From a checkpoint of a small mixture-of-experts model trained on Wikipedia.
Experts: 16 experts in each of 7 layers, 352 SwiGLU neurons an expert, 1 pick a token, a sigmoid router.
Training: a variant of SOAP for the experts, 269M tokens, 7195 steps.
Below are experts of layer 2 (counted from 0) of a mixture-of-experts language model. Rows are named router (the router's row for the expert), gate (a neuron's input weights, with its number), up (a neuron's input weights, with its number) and show model dimensions 160-319. Each number is 128 + 24 x the weight over its row's rms, rounded and kept within 0 to 255. Numbers have three digits each.
Before each expert's rows: a language model's description of what the expert responds to. This comes from a sample of Wikipedia text that the model never trained on.

# expert 1
What it handles: Tokens after "the"
router:160162154085140112154114107136134111154113154132085085097140162103141083125121117132130129146136162096148173134153117131142159101085157129170111153131104131094126145160110111082170112122139169115140133113162131158158086092164154133149094094134115110143133170116172097125133157131181130183095118141154141128126064139146089084122119151142120102118172125158195118123152145112099114115127075152116162113133135156081069123118147185132103124170140106153149145140117111124091084130121122
gate3:166129080135156158132137161151137112106169144157099124126143149142114075110183120135169106115170124154124155155169130152128100114135178081080139112130122145125140107089156122122144067153147118109147097166128098123147121172132138187097123142158116137105142117159127098124166126133157116155142157078106134154161128146142167111129131138143132131110096117161136128115115141097139147106115145133157102133076129133141092147127132113178113139141084101123152117140161118145100154110139133
up3:172102137117125140115131152090156119075165113126115158105174127092122079141160163136145181130120136107157104146184143118140131126109131111106104126112135083104115082112138118134139070138102115109161137142113118125134154124128121126106134093114096162149183137123126098146147126105169124132107160099139159133089117164123189115125131120169121121139120108133118143154143132132127181124097148156163100156075151163146110168141122132146073155108075144090129124123110110146105131106174112
gate4:087119158109158134146108156111144115110126138085151159111168120086152149066093145147118178151113132131115096088126127153110099157135131149119117092147154113132127137157142123149135110115113081150121108168111144124114152149096112121079140128133125170122091125169149144109126109142117118099099162142096110106140135079108088125135132169119132112120130076135137124118112133157128149122081122149105170121093104147083125103123179175110146113148125131131110154117094132107147129106120114
up4:129109146127082138100143153112133119136132123112123131120119093160122135150156085160151127148120124150105099137125095136129096151129116133127088142173144141103116103134150123103143106123205172099083153140140111138123133096102139168128135154154134125090103127125149092156076120138118144141119120133120184177135115109168120130151149067148106071111148163140141118132169130132144104104131119137103110132160141097167121162135102106086156120124140102136158126097169133140150131131147092
gate5:112095130140139130144108086152153084149125128149170098132130103120087154120121149127130112128106168147142140091134130112133139143143138066115122120092119129124124136104127074118129106144096130115164154077136089156153124135149117105162147121117097146118127108130165123119102127117100137108123142125113121111112138103155129131158126146132135107126176137093128110152115156119133155141076128136117115138166117181116114124145097091110105115124135112132126151112143141129137125121157125
up5:114126065157104140112132085119190136112114110150152131123162118115148124073136151100158079118129127096115173160111168161109135116190089159114134113133101156091107099103133133119140146139162124150135121111156165146128127116143144125097139139164148131099092117145146096112171144097168152107122162139145111127170134089128130100122109151132090100168172127150144121182114188161170135120136117118118179139129115160144114140143107150169128128088120117099139155134132110169102140126133122
gate6:131111091102099137122146132119161121149131154192120111170129156112119090119132119114143104141124145067159108151116128103130112155171107137114132128100068133101170123133131117154152104108087094150130121129139089151136092122125133181123157131120099132158119143114130092146131167168139113115121121120129154119097170164119099134101098147125119134152120107160133141120158096088150123086129138111112167122087215114119100094125072147166130103103122109133143129132118107105134119106098115
up6:111135115114101110148138130123101124091138178076142183143115098139103142107135146125135154162074150139155124142107111106143125120129123129125118159149127132157092128137145107118115138133156137111129159119116126084143154112138193141120085107134155128135072111121140146134109137095099112098100133144176106135143142104142133157182121150151141140139133119112144156150097118126122142187118112149098099097186062126137185125128118105082154112089131129126144123128127143109114146146140121
gate7:130117149142121170074084139110128125152086118150131082100173139103149142123126138089111096105123149128111137153115165107113109131159136118097087107150108147114167101169132148098158131115115098084144116188174117089118129127129150100121146078136151087124122147139125082119127136154155111148114111168150143115119092123144115131115111133121107122100099129128157160121158114103109130138140124137155143094123181147149129110118133097153130144120105123131080167151159164119141140150075137
up7:141106130152125092109144155119150133113118128111129120175087133138132141108120108118153176154143119108112156158116124153142146131067110097111127138129141118152082141154122160125106173120122138134169135144091128115127122151139167135131079084113132094171118097105137087145155111118088084130105106104136128087112081138149126109112121119137102124164105122117157136083095124100143167128108116117127133149170136144124129133178107072093149136156109114114174141143138163108139147098139073
gate8:148127117121113113133089127116105121144109132086142162147135157077114107110175100093144101139123154095163121123124164110169142111113115162128138140187090127123144160170128155108126191095131101092106134114141084130140081134123126132152133120091185130125116129120134139070179126141129120121117079097146128149165109098103113118136166110121124150122102109089156104100087095136159139135157140150133090117086138093141141115126126086084118089123148144120115140120165139115125188137132120
up8:121113121127144138152114152127134150136135120111121136095142106104148169121107136179123131145106141079126170136112145124072126141157135103114120091073164121130095117101114135126095060127123128172153155109108134120140144102094113102090116140186097124126117142151117146179138114143127127130160162122087083122097124128120141122096080159118116134145132089138127142170169142186077179151128183093154143164144111152106068129124138168136138178136109122115103143120135121153119098116129157
gate9:132175120167110133147133128106141129108174130149164129126106115126106150101151110162093133084106143113108104106107128114120144137145124156153151062080144141117133121132105136109133138125100111139183106096126152120104168150139101085158110145130132085154126145165188107124125127129097117134151095130111107128137151166070115141104136116140116138157122116107151156101160143144094111136115131130147153096123177137127084125147134151123115121143180105109134117151113098160129083137163078
up9:131089064098125101118131112151143147089153136122148179109153129119167116141122135093159141149123124115099125088110126165175118134148155120152121117143157117098119122131122091137110145161128135120113076167109115156121105142116108157114082137093110126081163140145097099136129128062134106116056137151130105131116137121105119097151132106108152097106127107097165172134146151088190138132156111098143109121108138117115149173111126156131123092118149137145133167117113147097109145138099134
gate10:115157154138110072158147105142142097139132085146109107137131133117140137144097125128133102099141118137160113140095152146134131149091109096106154088070100107181124111112168100121125123108104150154152151076112108186125130139138155118180133137116136124110112159071175091148120188140127137138122146103172119132151138149115127125119115167127139152090133116126080126125130092112134104116158121120171176097090150144140122125115119114133106100108102137150111124177152162117124123152168101
up10:139119129140156189105075108201157104134144129144113123109119101098099153086112128102148129152137187146136150127112096137102171109093181155124140120168126156128159128161124142107150136091130142133151098150129145118142128108128150111109110144103078113113088114091131125158118090146108132082122128108131180118129144137129141131142088088083108100133160140127135134098129116130140141146078167116103102143145117124123108146143150139121120132174170147163120165110100119131116119115135161
gate11:149129144104109121106140126134141158131122123129145101156137117155118114126122135118112129114102145104088126144158074154136085139113143140111092186134132128138141101159130148141130094096118177135146121090123097136166099093113064098123160115105148094138135132134138157171144079148122116167150122110121149153078082128136148161104117088104132174106208121098166148153112100172125101111149105103084100167143115150125115089115113096127156105132149109126145120073143151097111091124121141
up11:125136130093114148123141145136149121129111076109129109160141114161148163130141145129110145109091147099070115123100123165139127155123145124107119144140144124140143126133136144149145126114141139121150103095112103155150078143133093131115163102059164125125107123142163141161102109082124125119152131150123115136101092109123150109148099093096125171113182146160167125130113119137162098145115127143143145141137089166149087093132163163111127121088154124151132128093185118118085107112137150